{"experts_per_token": 4, "d_expert": 32, "activation": "swiglu", "normalize_top_k": false, "balance_loss": 0.00519, "router_cosine_scale": 10.0, "groups_per_token": 3, "init_std_router": 0.028, "norm_eps": 1e-06, "tie_embeddings": true, "seq_len": 2048, "train_tokens": 572700000}
Below are experts of layer 9 (counted from 0) of a mixture-of-experts language model. Rows are named router (the router's row for the expert), down (a neuron's output weights, with its number) and show model dimensions 0-127. Each number is 128 + 24 x the weight over its row's rms, rounded and kept within 0 to 255. Numbers have three digits each.
After each expert's rows: a language model's description of what the expert responds to; "comes before" lists some tokens at least twice as common just after its tokens as in all text. This comes from a sample of Wikipedia text that the model never trained on. Tokens count by the router's weight.

# expert 11
router:180121149149100124130181127101120154132121138160132076127160125149120144138116147122169135139202123145152123087147100159136144115119131133135076101145144174141148144120121146139149127133113122119120104106125138162160092124151115164112192095141093116133089145086126150153127095111103138084114147150125126130122136145097147140120107148165144153098137136157121137135082101119163083119154
down1:149128120107143109104154120141112118105121094076156117129144141107131111125134057122114163161124066156144120159122130094128154162143114130128089125155137163137139102126076144155130115116110162161129141105108167082171107152091141139109087102172100156142129105104135166134126127118102142111107130139114116143143163115168133153144149181125116103120137185148135098138153143154147123128143
Prepositions and activity verbs in career biographies, such as played, performing, competed, during, and in or at after them.
comes before: " the", " a", " his", " in", " her", " an"

# expert 40
router:122148154100109109112120107125133104110177171144117088125119079139105098136107107094128157152097137128158131142125112085120116129154166138172137114110131112147148128138132145119137127150127126118116123099149132104091115116174122145153153112106140154171147127134119102097132144107167114165110193134110167122099151133124131083122169114102105190143115146128136069165167099118103127087141
down1:165144127098108102108114161113094110133193147115141128101157171150151151136176125136085181124122123132141119129129146109091145139113210112130124104118154174139129151141153157137156115156131143135159118147126148140135162124166096134147136114120150086141161178094150104107115135134156097127114174142153140111145151164164095125111134113100124168118109137129131106105142131140102119110103
Periods, mostly after abbreviations and initials such as v., Sp. nov, J., also decimal points, plus von, der, und, etc.
comes before: "\n\n", " The", "S", "\"", " In", " He"

# expert 12
router:119164144159139117147104051144147136061111106125159152096161086146158117119095101133132129104153130141109107106142133136122094153164114188103097107119123114146166129120170129152137111107135112144142123128177129102145122103140138090138135123138102169123115112082101146122142130154148137132162115161121143140136137105091129111138087124134101174086082118106104114119119106095127138106151
down0:099130151140140153135124110171110132121116096138106141122130083133168118108101129114104139158108091123102096162151132129129141169127139130074152098164095164137142136163146131127119147114164100137092087129125138138130139139113067151107149124177150114128102135097139125112140123115135122123091115172121108148102137144132102104173205127149099173110128149156183162137144128107114107146114
Nouns for communities and institutions after the, a or local, such as government, community, industry, city, town, state.
comes before: ".", ",", " of", " and", " in", "s"

# expert 23
router:083187148130115132129110118137150143067126154159087123102153119114177127143114091167133117094096165138055116103148108124104141125146179152100120067151132107134145109151133101113128119131108139092132135143160159109124125157139142123106112128167123123095112118138176144133147132112136125122109163152106144139153113150098096107127095106135156141094096126149147137105129128124130156181141
down1:125106123140107133167128109145143152122191147178130132127132065132128102085136099096109144155086142091157123147145086155159117139116161096098124097157133099103131103155120136154162149107111136126125127148159144119133130141175124137091129116170099140094101118064146129152115119121077108090119141160135127115131135166117170086127140144119132149116117157159138148134088118121121148101137
Place names ending a location phrase, such as Ohio, Carolina, Columbia, Massachusetts, plus University and closing parentheses in biographies.
comes before: ",", ".", "\n", " (", "\n\n", " University"

# expert 27
router:173091101140118108126116106140140166116096132124162167105153122163102123120115110107115118132157115108140104127108162135106081117136145125093097164102127138104094128097148140149140121129153092121115111137128084147142132147171111087119100150139113128105147124106071146121159091133128117101092143101088098103121140164143105133162129111070130091163130074122112170139103150156087132116110
down0:112104088150135129103119119141140082106133157152125154151049198137123113122112141072127086150128141132106129142134163141127171153096109132118148160091146137153085155135117126131180114142123133129130168115109117128104139078145123123165143162102106114147152160137164147155134152140151127135147122120157149102106108103123151177109132161130114110142178139100155146105149130123106126151132
Word-initial stems of everyday concrete nouns, often before a plural or suffix, such as bill, wine, fish, chicken, mollusk.
comes before: "s", "ed", "ing", "es", "et", "er"

# expert 22
router:143148134153128087141100117150096116148117094123119127083138141125145138099138167123077125120145186145153144143163136166116162106113109146114121119127185141132146095112159132129130147133180136092134116148114109103158125164112163183168127103157150129106150133081092144114114167116135128089144152151130132145163139114161109129122116117101131108077121095086095142115123099095152160126141
down1:096124092113142137142154150121157138130109112156143139124154136108096108113099107130102149158118160133115150131162112154079120102172120134108132130154102103093172100141150113107142169103148153118144099169158130152148148144119156159142136117091140098112140126112134124144126087119087145120143068113116195153103117109124118124109107120145136089070172085151126120114100106159150157155120
Quantity words after the, for, about or than, before of or time units, such as one, two, some, many, several, half.
comes before: " of", " years", " months", " days", " year", " time"

# expert 46
router:125139110132119093133093082078128106110136123161128099139183128195119120104111141115141137122138155103149159123160087177136132135137142166149088074115167141132170143126101085153145149170132116122126113137125133149141157123129147146152167093120129133105133115138152124120115101115124160134129146148141106116139168156146156127119121128181129182117105127119106131152060123104140090111127
down1:147077154150160126067113074098124123130130139125099142143103166162113142098143138121172156067114128110150135118147126106113156152110162141160094109134100086106147106134107121171147119102112144103113116127112112133128175125150145148129101117116099107119125137144148124127136122129189118123105170116161125148173130150141156149120074134100148156161141181111143123120104111095142145113150
Words before as, for or in, such as known, well, such, used, served, worked, designed, especially in "known for" and "as well as".
comes before: " as", " in", " for", " by", " the", " to"

# expert 28
router:147120100129135131129124126106115129143114157102089164183147165145128113102153134112137141109125166133161091104115130124126164121137115122109122040159125129158140088097098139100146118141132163172133125135109138148148125119114143138091128199131148176122094159133131151125126104156138160118092121131144088146123135118117134144118125191143174120169090138136163109135098161129142105132146
down1:138119140122134154127095144124118132139137101140099160112115080122106128129122101115184109124174127142111118129106185113088153097126132147106135125118139193118112097124110145102143104119160114162162128118133171141155179143124098097115110175156113158110135122132105148126095178148164143109174100081142087157148146122135133110104158115135080119129155129096088131135136135091103134136128
The ″ seconds sign and N/S/E/W letters in coordinates, plus past participles before by, such as led, directed, Preceded, Succeeded.
comes before: " by", "N", "W", " the", "E", " in"

# expert 13
router:190108131151130148170160170133108140147110104119138115130130127099129141150103146135144139153166155157121137155141140171182141131092123135132075076129121137108168111135135138121131062126136118129112126108113117107157090130136126106103130140131120091094137154055104164121115149125129108086118157129137156141132143139147133136143155148152113110097134105092083100134081095093140149142143
down1:113150151141162090112132128103163115129103130114123141160136154161140113110107115109161081095132155139083126170103136076128088107138129162185158156106107172129140125163140133144131138144133109143157114128147095169120135075121118165130099147092093110132140180147118114148155131104157122198116138154164105125137151138135170134107108121171146138135132141163149109137139144127107114121123
Ordinal and ranking words in chart, list and competition contexts, such as top ten, number two, eleventh, first, ranked, debut.
comes before: " the", " of", " round", " place", " in", " season"